From a checkpoint of a small mixture-of-experts model trained on Wikipedia.
Size: 8 layers, width 192, vocabulary 16384, 82.3M parameters.
Experts: 64 experts in each of 7 layers, 1 pick a token, a softmax router.
Training: a variant of Muon for the experts, 584M tokens, 10012 steps.
Below are experts of layer 2 (counted from 0) of a mixture-of-experts language model. Rows are named router (the router's row for the expert), up (a neuron's input weights, with its number), down (a neuron's output weights, with its number) and show model dimensions 0-95. Each number is 128 + 32 x the weight over its row's rms, rounded and kept within 0 to 255.
Before each expert's rows: "comes after" lists some tokens at least twice as common just before its tokens as in all text; "comes before" lists some tokens at least twice as common just after its tokens as in all text. This comes from a sample of Wikipedia text that the model never trained on. Tokens count by the router's weight.

# expert 52
comes after: "|", "-", ":", " (", "=", " The"
comes before: " |", "enger", "+", "engers", "–", "°"
router [133 112  85 141 168 155 143  98 106  97 172 202 100 119 144 138  90  74 156 162 140  89 173 128 114 181 154 169 171 157 103  94 103  78 169 144 151 152 178 109 156 113  93 114 174 138 155  80 113 114 170 170 152 154  91 178  83  88 142  97 157 147  93 163 138 132 111  95 106 165 114  96  92  88 174 120 157 161 108  91 157 169  83  78 149 153 182  86 152  86 151 105 182 110  90  76]
up1 [115 156 168 175 123 107 138  99 178 149 105 133 116 119 216  94 135 146  77 117 107 113 124  73 186  92  60 185 147 125  99 155 143 134 235 160 152 125 157 145 121  76 118 150 105 167 168  90  96 105 109 137 113 126 144 104 109 100 183 103 127 174 162 118 165 141 104 201 138 107 156 122  67 135  98 142 167 118 109 119 107 105 118 140 198  85 119 131 166  76 175 139 182 111 119  91]
down1 [ 81 157 158 134 165  96  98 163 106  85 133 149  95 139 115 122 144  96 156 160  96 115 156 132 126 135 138 111 101  89 142 144 112 148 146 109 124 169 104 126 121 143 151 152 155 107 152  86  82 132 141  70 185 138 114 175 141 148 102  82 218  87  79 204  96 128  81 128  95 114 168 170  85 121  82 151 165 107  64 101 107 160  71 172 159 109 179 117 107 113  83  98 180 137  62 127]
up2 [133 143 158  89 192 149 115  92 162 162 119 143 149 120 153  90  88 152 114 129  70 101 217 123 131 169 104  98 163 140 139 171 102 135 145 136 143 122 158 157 138 115 105  89 134 111 166  62 109 124 139 134 166 141 107 134 132 172 139 128 146  88 118 179 128 137 135 105 116  86  70 104 191 165 104 124 152  96 191 139 100 168  99 103 171  98 114 126 118 122 140 170 109 131 130  72]
down2 [189 188 126 126 114 109 107 148  87 197 103 186 147 106 148  81 153  75  76 117 140 115 119 114 142 140  58 111 144 158 104 139 151 143 159 106 170 142 182 120 172 126 140 135  73 110  93 189 182 112 103 132 115  74 176 126 116 125  62 124  81 146 113  97  94 149 158 137 103  88 148 159  84 128 141 157 114  45 163 114 149 148 167 162  70 120 101 101 123  59 152 123 125 153 117  82]
up3 [ 96 140 140 113 186 135 114 100 126 139 117  65 193 155 141 143 108 155  78  80 109 155 154 122 111  58  91 206 206  87 101  67 106 131 129 154 158 128 119 153 160  89 131 180 154  95 143 133 107 135  92 106 133 121  91 189 106 106 180 144 103 133 101 101 144 124 123 100 209 130 150 162  97 146 151 153 133 176 113 159 147 125  93 136 143  93 117  89 131 134 109 101  93 109 169 155]
down3 [133 122  91 129 118 170 138 124 106  99 112 132 110 162 160  80 119  77 114 134 130 124 179  90 118 120  84 198 194 112 182  99 115 126 139  94 104 176  59 113 132  96 113  74  68 115 149 114 171  81 127 136 156 130 161 115 118 104 106 115 132 120 114 164 113 105 150 136 111 160 123 122 131 152 105  57 151  77 114 150 164  86 102 106 188  88  73 174  61 187 132 133  76  83 147 142]
up4 [101  98 194 126 169 154  64 141 147 127 155 116 144 201  93 143 119 113 142 147 104 107 189 111 190 102  98 137 131 151 152 124 115 181 179 185 213  90 139 130 163  75 133 134 149 142 105 157 108 165 159 118 148 141 126 150 179 138 127 114 153 162 127 151 105 120 103 143 196 151 100 177  95  63 145 175 106 140 174 150 148 127 123 174 206 121 156 135 133 156  84 145 153 124 109 184]
down4 [106  97 153 151  94  45 126 153 102 159 141  72 148 160  94 168 187 138 101 142 160 156 130 182 152 157 109 152 114 103 160 105 169 126 158  96  73 135 171 114 134 128  98 195 135  69 107 120  53 129 158 162 178 146 120 151 113 206 109 150  94  53 100 140 103 145  87 137 122 195 129 101 155 135 169 113 130 140 167 108 134 142 100 158 164 140 151 141 146 139 188 140 160 102 102 124]
up5 [159 182  90 170 149 165 139  92  84 144 159  89 144 178 188  60  86 145 132 149 117 149 190 100 162  75 186 136 154 108 128 136 158 145 113 139 146 131 131 146 118 133 102 143 154 136 111 119 146 111  86 128  98 152  61 120  93 116 139  83 138 174  78 167 186 202 177 154 125 189 111 112  94 160 131 129 136 139 164 162 173 148  97 126  55 152  80 173 139 112  65 134  82  80 132 161]
down5 [143 113 109 102 125 123 140 113  84 118 158 158 168 123 105  87 119 110 163 151 173  98  90 138 142 114 149  69  99  93 161 128 147 115  81 131 152 120 152 177 117 132 115 138 127  88 101 121  88 118 154 140 128  73 124 179 107 148 124 146 104  51 136 120 150  73 167 174  92  90 115  90 178 126 181  86  82 125 155 172 174 124 152 159 133  65 127  93 122 138 123  93  73  41 101 160]
up6 [141  58  92 135 121 142  67 169 115 122 146 144 114  66 148 163 115 110 134 148 114 122  78 121 123 133 156 127 153 121  86  40 180 115 132  83 129 159 174 112  85 106  94 135 157 145 173 153 104 100 156 179 164 148 105 107 123  83 141 137 107 121 170 114 156 158 143 123 111 161  80 133 147 162 104 129 153 128 124  96 184 143 131 176 119 137 206 126 130  77 153 164 153 140 147 105]
down6 [123 102 161 109  95 142 102  90 137 113  82 191 148 171  98 105 146  87 144 124 153 107 132 101 150  92 172 120 105  91 137 100 144 111 114 104 153 164  95 124 149  77 138 159  74 126 139  15 154 169 118 105 150  98 123 166 101 124 158 139 131 113 182  91 145 126  94 125 130 139 144 131 108 208 130  85  69 112  95 143 160 154 130 129 150 188 170  71 107 108 136 167 147  75 118 155]
up7 [127  67 123 170 118 164 129  95 118 138 107 173 158 127 156  79 172 147 157 189 129 100 139 140 187 174 181 117 149 108 126  97 127 115 124 103 134 103 155 139 167 110  96 122 158 163 205  88 130 138 113 133 120 124  30 111 106 146 123 107 105 113 112 123 117  65 121  48  65  67 144 146 118 163 121 161 127 141 154  62 115 121 127 129  90  88 159  73 177 116 174 104 142  85  85 146]
down7 [ 96 116 118 107 111  72 122 152 137 116 163 166 160 122  87 121 127 115 123 117 183 120 141 131 147 131 185 159  73 165 136  85 114 109  87 184 141 123 149 134 118  93  83  91 120 122 163 150 151 167  73 139 126 112 138 126  41  65 111 130 114 175 142 155 124  82 144 182  92 128  97 127  71 184 160 158 145 162 111 133 106  60 103 123 110  91 111 162 152  87 136 140 127 123 127 108]
up8 [164 106 157 136 139 144 122  95 148 137  85  95  93  76  85  83 139 172 149  98 174 164  88 130  69  99 230 178 183 114 129  94 129 113  95 158 175 180 148 166 175 119 101 106  96 153 144 168 105 146 120 117 192 135  80  92 161 132 129  96 136 104 104  72 111 169  98 139 165 146 146 151 130 148 129 113 116 151 136 100 140 117 227 114 167 163 192 142  83 168 120 178  79  64 123 136]
down8 [138  83 112  81 105 113 114 137 150 136  44  92 120  82 120 112 143  69 208 153 126 146 155 148 117  86  83 120  83  53 118 110 134 131 104  75 206 190 120 167 165 124 100 120 120 132 120 173 127 146 108 168 106 200 146 137 129 180 121 152 126 118 173 188 129 121 173  73 163  94 122 104 184 153 123 127 147 103  54  99 173 155 153 163 118 134 137 150 107 137 144 140 157 146 148 125]
up9 [121 143 144 149 148  96  93 127 134 154 111  62 110 153 123 109 137 101  88  82 110 112 154 135  91 147 131  92 169 149 115 148 114 151 128 157 111 168 185 151 125 123 124  82 134 157 197 116  90 169 100 146 166  61  70 158 141  39 129  93 110  84  82  86 197 159 197 105 102 137 154 168  93 185 130 158 135  88 122 125 130 114 160 151 117 109 158 154 158  70 108  75 166  93 104 104]
down9 [122 124 162  81 164 133  85 100 122 131 152 174 111 161  79 136 167 125 140 117 161 138 125 145 204 131 116  91 133 175 137 164 127 186 132 113 162 188 140  85 167 197  98 118 114 148 121 111 156 156 105 125 103 160 186 136 161 116  85 168 170 165 167 132  99 101  91 151 143 116 144 146 165 185 137 130  94 148  96 146 152 152 154  99 111  91 121 156 111 142  88 110 138 175 196 127]
up10 [118 139 125 120 132 171 193  83 161 175 185 187 156 117 107 136 127  86 107 104 146 198 146 114 134 147 118 206 164  92 193 122 131 117 128 157 108 169 110 129 108 139 159 156  93 128 134 120  78 138 121 155 126  98 130 168 182 121 151  55 156  95 143 166 169 163 166 147 129 110 133 109  73 110  92 194 147 155 100 148 108  39 116 148 171 143 153 154 113 115 106 150 129 110  93 102]
down10 [107 117 129 112 124 117 120 120 111 144 131 123 104  73 112  99  46 133 154 129 159 134  82  84 110 128 230 134 122 114  89 127 147  91 126 180 115 161 106 181 150 124 122 156  40 121 116 182 152 129 106 132 120 100 141 170 159 141 180 120  84  86  93 161 101 153 154  61 122 163 127 125 176  97 138  85 165 113  98 132 108 121 124 142  81 147 113 135 129  92 107 178  63 104 125  93]
up11 [150  86 181  80 136 134  43  89 123 123 139 149 130 150 154 148 123 164 114  85 161  75 124 123 130  93 127  67 134 134 136 111 119 101 143 112 204 144 114 115 126 139 116 154 108 121 139 146 173 153 149 154 152  39 103 113  86 111 131  48 150  87 127 145 138 129 134 115 114 145  91 120  73 126 191 152 129 163 149 138  98 120  88 121 143  86 175 108 144 145 110 191 117  91 134 102]
down11 [107 147 118 126 109 127  77 149 115 136  91 165 131 141 171 102 158 149 146 192 127 119 162 168 105 123 166 134 170 130 110 131 133 166 124 155 133 191 137 145  78 137 147  97 144  74 103 140 109 137  40 108 127 125  69 128  58  91 108 119  92 140 130 146 129 117 127 171  75 182 155 199 141  74 181 108 105 107 165 115  78 126 133  95 202 150 122  44 138 117 101 131  91 146  81 165]

# expert 62
comes after: " |", ":", "|", " denotes", "},", "}$"
comes before: " |", ";", " Dallas", " below", " to", " Ut"
router [133 106  83 121 168 155 142  99 106  98 172 203 100 119 142 136  90  73 156 163 140  88 181 128 115 181 155 169 171 157 107  94 103  78 168 144 151 151 177 109 156 112  92 112 174 138 155  80 115 116 170 170 152 154  91 176  81  88 142  98 156 147  94 161 137 132 111  96 106 166 114  96  91  88 173 120 158 160 108  91 157 168  82  78 148 152 181  87 152  85 151 105 182 109  90  76]
up1 [ 73 120 155 160 113 132 201 122 174  92 137 145  70  99 163 119  75  78 118 120  82 111 185  65  87 144 119 163 115 147 122 190 113 100 138 161  96 150 120 130 104 200 124  58 137 157 132 108 135 129  96 150 175 105  98 112 159 132 115 133 145  96 107 106 130  88 125 154  88 178 149 136 146 126 183 105 151 122 149 125 113 145 163 136 128  65  78 107 130 131 141 107 129 122 154 119]
down1 [148 101 150 121 130 115 134 159 135 164 135 130 200  91  98 157 111 126 116 137 111 134 116  97 128 112  78 145 120 126 132 179 117 144  98 137 140 118 155 100 145  88 101 121  67 165  92 136 207 106 175 100 117 150 138 125 110 160 143 144 120  96 148 213  97 156 169  89  98 167 188 112  81 163 124  95  96 154 145 217  29  99 130 120  46  91 162 101  96 145  90 167  94 145 176 136]
up2 [128  59 152  92  90 159 104 164 115 142 143  94  95 148  51 159 116 151 134  95  62  85 140 117 148  96 122 182 215 154 115  67 105 127  44 154 136 132 123  63 178 127  96  87 158 173 112 165 115 176 152  94 111 130 116 137 118 146 167 114 172 141 123 119 112 122 104 139 123 132 143 151 112  78 132 175 161 153  97  94 165 161 113 145 147 125 106 145  72 154 173 130 102 136 139 114]
down2 [138 147 107 101  36 126 122  97 175 110  78  66 156 110 113  94 142 140 113  83 160 229 147 144  97 100 141 141 165 116 104 154  76 193 110 162 162 218 180  91 144 151 131  97  58  71 130  77  98 162 165 114  70 167  63 136 136 184 142 131 140 129 140 145 144  82 117 174 145 119 110 118 104  97 131  74 187  99 134 152 103 138 118 176  72 112 116 142 147 104 120 154 118 156 185 130]
up3 [ 98 153 132 124 160 116 129 146 107 139 147  53 127 137 132 108  95 156  91 174  68 125 157 102  61 139 117 123  90 123 108  96 174 143 152 135 125 134 165  67  93 121 149 107 118 123 149 108 128 159  87 153 141  45 103 178 100 103 119  60  99 109 124 170 147 118 155  56  89 129 117  96 156 176 146 170  86  99 117 117 110 119  96 111  91 123 149 159 135 144 160  85 148 126 120 145]
down3 [ 91 145 138 168 150 131 125 131 179 180 150 164 139  96 215  77  94  82 129 177 111 121 123 127 117 105 105 142 150 129 123 181 157 170 160 148 117 164 169 156  71 129 142 147  96 105 146 122 149 108 143 112 126 175 107 131 184 195 105 118  92 159 170 168 180 123 100 149 123 149 115 115 120  92 173  83 181 137 177  99 125 146 108  85 118 124 163 129 105 110 125 107 157  80 138 175]
up4 [102  82 141 106 108 124 121 120 124 133  81 104 123 140 183 152 111 149 126  62 129 148 186  99 101 166 170  65  86 156 125  94 135  76 140 105 104 130 142 162 135  84 170 190 108 148 129 122 158  96  91 149 130 155 125 149 165 114 100 106 134 108 120 172 111  86 164 154 165 125 194 118  96  84 178 180 146 192  66 111 159  67  63 152 158 135 125  90 162 144 120 128 116 103  66 116]
down4 [154 183 163 157 116 142 102 151 144 117 127  75 182 129 159 127  97 106 134 139  99  87 136 122 171 123  73 116 129 165 161 139 153 129  94 146 146 143 153 126 148 155 128 103 186 110 109 159 122 107  85 142  96 138 154 151 114  83 140 189  72 199  84 102  95 123 151  81 160  71  68  88 120 154 126 107 120 171 196 123 109 128 106 145 136 137 134 146 130 205 101  65 120 174  90 105]
up5 [ 66 128  94 136 116 113 150 142 153 137 142 150 159 170 172 167 113 119 114 159 166 129 143  85 154 118 135 134 120 103 181  98 164 217  91 107 151 135 118  69 136 130 176  60  56 169 127  94 146 140 148 135 148 122 128 172 143 100 142  82 136 119 102 104 132 109 174 184 140 174 101 129 163 155  88 130 163 108 109  95 126 204 123 142 165 117  95  35 111 159 176 133 132 135 115 121]
down5 [154 161 133 138 133 136 110 118 187 117 135 122 132 154  93 144 156 115 102 157 100 160 175 142  90 135 136  92 126 158 109  99 140 155 128 159  80 168 113 189 154 156 103 155 159 173 123 148  95 176 116 147  96  62 102  65 213 206 133 106  66 138 100 188 183  96 128  67 142  68 166 130 156 118 118  87 125 183 166 160 105  57 139  73 132 145  87  94  99 101 140 151 150 100 145 121]
up6 [112 119 133 141 101 141 117 123  57 108 203 114 124 112  73 173  63  62 121 162 181 122  71 148 144 115 143  58 103 117 138 135 110 101 171 109 139 155 137 126 126 115  51  91 166 151 148 100 134  80 116 124  53 159 117 133 128  57 109  99 129 140 175 131 137  38 158 147 103 187 105 123  96 122 118 137 108 120 135 123  82 141  91 158 172 139 134  83 166 113 155 147  88 143 148 144]
down6 [116  91  71  98 104  85 132 149 113 155 142 129 156 131 135 128 182 138  87 148 115 132 184 142 164  84  74  98 123 145 160 103 108 172 118  85 159 199  91  60 128 181 145  85 182 142 122 124  94 170 114 133  93 147 106 174 183 200 145  66 126 164 128 160 114 174  62 111 114 183 152 102 122 129 162 133 129 182  87  43 124  91 142 103 171  92 138 168  94  88 143 152 163 101 115 116]
up7 [184 176  92  87  65 121  78 152 154 131 128 135 132 169 118 191 120  94 139 159 120 121  96 113  85 136 120  96 166 151 122 106  92  58 125 117 185 138 106 112 144 119 121 164  96 167 114 183 126 156 158 169 103 158 116 136 125  91  94 161 128 134 150 139 135 153 115 126  94 161 116 173 111 126 124 151 141 165 161 155 151 154 120 141 185 200 129 111 119 151 138 107 108  80 108  87]
down7 [164 107 135 177 130 145 115 111  95 169 134 120 120 169 114 148 141 126  93 131 185  75  97 106 146 117 113 141 111 163  93 198 155 215 192 162 200 141 105 136 119 125 184 143 133  84 134 156  92 153  81 164 107  96 116  86 153  86 164 105 137 101 175 140  75 101 213 108 139 115 100 168 102 139 133 163 109 125 121  50 151  73 135  79  96  57 100 154 114 141 140 151  84 106 133 169]
up8 [162  81 142  26 125 122  81 126  88 150 155 193  35 121 182 165  90 112 113 144 121 110 159  93 119 128 120 151 179 141 149  99 114 109 167  92 223 130 195 113 108  91 120 143 146 111  44 104 122 129 157 136 174  92 155 140 144 117 118  65 113 111 139 146 160 161 132 139  59 114 172 164  80 173 125 160 180 172 152 172 126 144 122 106 126 134  87 144 114 125 113 183 120 109 114 117]
down8 [154 117 131 143 125 103 165 145 143 124 160 209 179 116 152 121 132 126 126 104 101  87  77  74 113 147  76 122  89 106 126 188 122 120 112 105 170 112  92  92 130 135  37  77 112 155 118  73 116 103 135 111 104 123 139 144  80 125 109 108 117 149  53 129 177 154  83 115 122 145 104  95 137 102 145 138 151 114 108 144  72  98 119 120  82 163 113 131 118  59 122 115 160  82 119 135]
up9 [135  57 131  85 127  79  71 141 113 135 161 172 132 173  70 200 166 101  90 166 163  83  72  81  89 135 136 125 163 131 165 163 125  77 147 120 121  91 114  62 141 146 145 189 144 123 198 117 123 161 130 123 155  90 132 193 118 163  92 121 104 127 128 154 142 134 104 120 182 200 125 123  56 118 172 152 101 177 123  90 104 156 157 125 117 126 140  92 135 117 204 142 102 122 154 111]
down9 [147 110 148 132 125 184 100 165 128  98 103  96  70  79 128 147 161  71 135  87 155 140 146 127 120 115 117 122 137 122 114 132  75 140 161 102 147 112 129  92 156 122 163 174 132 182 159 157  87 136  84 100  86 110 121 129  88  99 173 134 108  99 101 134 140 134 188 207 115 108  88 105 120 124 103 109 192 137  97 115 151 158 132  79  76 147 126 139 118 121 165 169 158  90 147 143]
up10 [ 99 179 151 141 181  91 134  92  87 123 114 197 157 109 155 110 110 121 158  93 186 124 120 180  87 170  74  85 157 161  58 148 165 126 193 161 129 117 179  93 124  95 127  93 172 142  81 152  89 157 138 146 106 166 143 124 148 102  93  70 152 160 135 167 160  84 159 114 129 161 115 130 111  89 173 119 154  88  75 103  82 143  94 121  86  98 152 154 132 123  95 124 164  85 150 177]
down10 [131 176 131 160 148 129 139  62  98 181 106  93  82 156 104 108 130 106 117 143 161 125  89  98 135 196 170 139 122 118 104 197 159 130 100 169 107 113 146 135 148 160 153 170 130  97 134 142 119  96 105 142 118  64 168 107 184 141 144 175 125 132 136 154  82 128 115  94 153 120 108 139  95 215  78 139  60 147 136 134  61 170 136 103 120 151  34 122 188 159 100 127 101  99  78  91]
up11 [158 147 113 150 137  68 138 174 116 126 124 120  89 108  97 142  86 138 148 125 116 108 158 138 158  87 168 161 109 147 108 104 124 157  82 138 180 133 166 158 123 143 120 110 146 143 120 115 116 123 114 107 119 146 155 133  76 151 128 171 165 122 147 134 170 101 141  66 146 172 102 106  98 118 112 101 129 153 108 101 113 160 158  93 124 135 179  80 171  99 214 107 159 105 111 166]
down11 [ 83 110 171 146 180 123  75  88 145  29 128  95 127 123 120 111 167 116 128 151 165 105 145 155 135  97  45 194 164 145  98 128 108 184 154 149  86  68 151 174  95  83  94 133 147 198 112 124 129 155 123 122 124 139 148 144  99 107 129  99  50 141 131 107 160 132 168 141 147 135 151 131 154  93 146  91 102 149 141 150 137 116 139  63 160 133 131  97 130  74  99 160  98 112 127  81]

# expert 5
comes after: " the", " \\", "\\", "Sport", "Teams", " ["
comes before: "{", "-", "{\\", " election", " Library", " of"
router [133 106  85 120 168 154 141  97 106  98 172 202 100 119 143 135  89  74 155 163 140  91 175 129 115 182 154 167 170 156 103  95 103  78 169 145 150 152 178 111 156 113  92 115 174 137 154  80 115 115 170 169 151 154  91 179  82  88 142  97 156 147  92 161 137 132 109  96 106 166 114  97  89  88 173 120 158 161 107  90 157 168  83  78 148 154 182  86 152  85 150 107 183 110  91  77]
up1 [112 156  94 177 140 127 112 154 137 105 138  49 132  52 133 128 169 137 139 150 128 147 157 119  63 113 107 107 113 150  93 106 172 163 130 108 142 141  76 223  96 117 136 132 161 168 130  95 129 145 137 114 147 145 109 100 130 133 135 125 115  90 103 120  97 108 103 146  53  94 174  84 101  84 159 109 134 129 121  62 100 146  99 130 161 197 103 146 147  49 159 113 113 166  99  95]
down1 [167 137 149 153  96 139  81 101 127  94 143 171 166 112  98 169 154 160 132  82 138 130 120  97 123 136 140  96 117 198 106 194 196 180 147 114 173 148 121  96 154 125 132 122 108 200  70 118 112 128  96  73 149  91 147 178 137  96  90 115 189 175 150 111 137 134 178  82 151 151 162 121 100 124 108  35 153 111 132  66 184 117 143 135 176 212 156 154 109 122 169 141 123 188  91 120]
up2 [102 210  51 209  56  92 163 118 134  71  99  59  73 132 123 152 155 113 155  89 127  87 137 136 139 149 156 140 199 129  76 172  84 125  84 150 121 152 146 156  87 147 143 183 125 121 176 179 170 141  93 198 186 143  98  92 189 124 149  98 172  88  98  98 158  91 123  37 124 178 128 123 153 103  89 118 142 110 110 155 122 143 132 115 121 129 145  91 118  88 187 125  74  99  93 103]
down2 [133 136 123 160 115  99 120  82 162 131 139 156  93 139 134  84 128 135 129 153 139 122 115 157 152 166 129 136 145 145 123 120 170 167 135 132 104  75  40 112  85  72 115  88 159 115 128  45 110 181  66 120 152 140 152 143 105 100 139 169  87  92 123  93 101 180 143 141  92 220 108 148 109 125 183 152 115 164 117  74 109 104 140 157 132 127 146 113 123 145 105 122 130 116 104 160]
up3 [142   9 122  87 121 132  98 148 136  87 111 120 151 142 193 176 132 174 160 101 125 140 186 138  93 120 137 113 141 133  92 132 125  84 121 112  88 167 173 124 172  73 202  50 156 138 139 112 103 171 155 162 102 131 127 144 112 181 148 118 133 164 151  93 127 113  82 153  98 145 121 120 152 180 158 156 145 153 143  86  83  98 148 149 167 152 150 163 127 107 105 182 162 107 110  92]
down3 [132 215 162 160  94 126 128 111 113 136 151 139 115 168 146 142 190 119 139 150 112 115 169 103 148 136 118  49 132  63 114  76 131 146  68 170 155 109  97 149 116 199  68 169 135 174  77 161  88 107 125 101 118  99 128 139 153  81 103 177 134 116 184 151 127 190  72 123 152 101 138 173 130 112 155 125 136 156  95 169 145 150  98 153 145 162 145 154 151  96  89 136  99  99 129  89]
up4 [152 151 101  73 114  70 119  79 115 121 128 156 146 170 136 101 128 123 192 145 115 145 176 138 113 123 150  71 131 108 166  85  65 157 158 101 105 242 153 101 155 120 194 141 121 171 161 160 113  89 155 184 113  79  63 114 140 114  97  97 148 148 171 114 116  92 106 107  99 125  97  83  97 157 144 163 186 119 118 141  95  59 114  84 152 114 169 125 104 172 101 120 164 117  89 144]
down4 [140 143 116 140 143 124 115 114 118 146 144 115 134 131 107 163 156 157 149  68 188 123 109  82 116  94 194 101 200 183 159  95 134 122 113 123 113 106 151  85 149 100 118 125 127 185 145 116 128 117  65 119 161  85 125 135 144  74 148 115 151 123 132 161 153 187 150 150 168 151 138 136 123 102 113  95  91 135  94 153 132 131 152  98 129 175 125 123 158 129  82  86 162 149 160 116]
up5 [120 177 131 120 175 135  80 121 154 165  81 114 136 152 169  96 105 160 187 145 131  73 121 121  79 119 134 100 143 142  56 156 109 119  89 160 111 204 153 149  98 124 129  90 122 180 130 127 161  99 144 175 150 178  86 141  84 129 127 157  78 113 140 125 163 113 148 149 152 168 142  80 126 116 191  92 127  95 142 106 133 186 108 131 148  69 145 132 121  86 133  95  96 116 133 119]
down5 [115 104 107 116 144  83 164 208 132  85 128 134 155  94 122  82 171 115 150 119 145 121  76 107 132  70  95 113 162 108  90 127 173 185  90 162 134 101 123 157 104 153  73 151 135 117  84 129 116 129  94 165 184 137  87 150 111 133 135 119 162 110  98 138 188 100 167  41 105 153  96 102 130  97 181 123 126 168 124 141  93 132 158 141 147 142  96  98  98  90 140 111  60 102 119 100]
up6 [108  95  94 107 175 130 107 131 134 120 164 158 126 123 146 109  92 104 101  99 138 117 161  91  87  78 127  93 111  85 131 136 128 180 110 161 110 131 121 166  92 106  86 119 161  71 132 142 142 133 240  99 117 133 158 142  97 146 125 114 156 162 137 185 161  35  76 136 186 133  71 142  87  86 186 181 195 126 101 139 110 122 150 110  80 132 120 104 121 106  96  84  86  85  86 127]
down6 [ 95 171 178 142 167 120 156  96 150 149 119  90 126 143 152 131 139 106  93  58 147 162 126  72 152 132  89 116 125  97  84 102  74 111  77 102 149  81 133  71 143  55 103 119  94 132 112 122 157  45 166 101 108 138 222 203 137 104  81 102 154 153 208  88 118  81 138  83  96  95  99 166 176 121 121 136 144 144 112 158  98  86  79 178 125 133 120  79 136  92 116 106 141 160 155 189]
up7 [149 140 137 117 163 160 167  81 115 152 193 175 139 171 100 161 102 125 148 144  98 124  77 120 131 131 129 148 203 145 160 155 163 113 125  81 141 170 153 135 101 146 159 142 154 114 249 156 108 134  96  98 129 152  90 156 114 128 103 143 187 135 102 162 159  88 112  60  94 127 162 128  90 133 122 125 122 173 101 118 102 161 139 129 104 138  88  38 163 128 108 138 122 185 129 140]
down7 [100 103 125 115  77 152  92 145 104  96  94 172 132 125 120 139 142 110 113 154 163 153 122 162  89  61 161  96  96  98 138 207 139 141  58 105 117 169 219  84 159 137 124 122 146  73 147 134  97  99 115 182 172 118 146 120 153 104  91  91 154 174 109 194 151 148 160 184 139 119 115 122 123 138 171 129 125 158 173 144 146 111 105  96 120 129 142 152  52  53 144 115 145 134 113 128]
up8 [146 139  98 127 166 155 162  92 110 126 116 124 138 110 138 124 140 150 155 125  94  95 143 102 127 137 124 130 161 174 129  99 141 129 125 126 154 199  84 174 116 209  67 164 173 115 110  91  94 157 157 207 164 117 150  80 104 126 143 105 157 103 143 139 171 137 166 106 127 105 136 167 178 160 145 147 143 200 180 201  71 130 135  76 154 117 129  87 137 150  99 177  82 127 104 156]
down8 [147 138  96 149 179 101 136 137 116 120  42 121 103 123 114 101 111 130 135 197  77 104  95  94  88 143 167 104  87  29 114 158 105 169 109 103 167 136 164 106 164 138 115 134 190 122 131 217 111 142 101 147 110 150  73 152 127 195 167 131 112  83 148 178  71 140 109 124  52 111 128 139 140  78 148 114 124 136  69 167 156 107 129 103 125 163 166 168 125 109 128 135 111  97 149 151]
up9 [112 126 160 159 116 160  88 159 152 104 194 105  97 133  75 194 107 113 174  73  94  85 110 123 184 132 155  79 129 137 103 142 102 156 135  94 127 122 131 100 143 129  93 109 121 151 131 145  88 159 168 139 204  90 126 113 141 167 117 107 148 156  88  96 173 150 152  82 169  96  63 116 195  92 103 134 133 133 106 171 119 113 155 137 138 124 154 123 133 108 174 114 176 143  78 130]
down9 [165 105 108 165 116 126 112 119 126 127 115  62 138 140 112 159  88 202 120 100 175 161 120 185 194 104 110 131 160  86 144 151  91 110 190 162 130 124  92 126 111 137 152 159 115 138  54 132 143 121 158 130 155 168 110 142 152 157 176 111 109 141  93 129 163 132 167  80 157 187 153 102 101  82 198  86 159 152 103  99 138 112  81 113 127 110 133 148 132 101 132  63 174  79 118 143]
up10 [224 190  90 124 179 140 154 162  79 122 122  69 101 147 132 140  86 110 156 124 159 155 159  76  71 177  97 118 119 130 166 113 179 138 126 101 161 122 225 129 161  80 117 125 115  89  76  72 184 149 129 124 100 169 105 171 171 115 148  75 119 147  91 126 136 118 108  80 126 174  96 112 139 170 146 168 145  75 124 128 149 115 105 187 154 153 149 125 139 172 134  93 147 122 165 116]
down10 [107 144  95 115 131  92 151  97 137 136 170 156 108 143 161 142 108 133 110  93  90 103 141 185 125 118 168 141  89 101 145 149 161 106 151 171 124 165 150  99  85 150 149 103 117 103 185 159 135  95 162 107  89 175 171 174 151 148 116 121 105 182 165 164 167  76 197  77 163 111 171 127 149 188 142  87  91  92  96  92 181  97 151 170 156 144 196 182 140  85 158 110 125 136 150 186]
up11 [153  95 141  94 104 152  73 144 105 173 117 125  75 110 157 157  92 118 111 109 135 189 117 116 164 155 139 116 127 167 171 110 109  95 116 121  99 117  91 117 160 122  89 150 173 156 126 141 113  46 136 123 126 145 149 166 153 107 129  95 149 192 105  46 133 176 168 159 115 175 130  85 149 129 126  85 144  71 100 121 166 150 146 124 129 161  91 139  61  99 148 132  98 146 156  94]
down11 [111 149  98 166 152 109 154  62 103 157  96 180 138 129 175 109 126 103 171 110  88 138  67 123 112 109 130 122  82  71  96 130 170 163 157 163 100 114 163 120 144 109  87 103 148 151 137 165 109  87 142 110 105  99 162 180 128 114 165 117 112 141 133 180 133 140 168 119 193 151 159 144 103  97 160 107 104  94 163 145 183 152 146 111 137 133 138 126  60 113 109 166 113  87 110 122]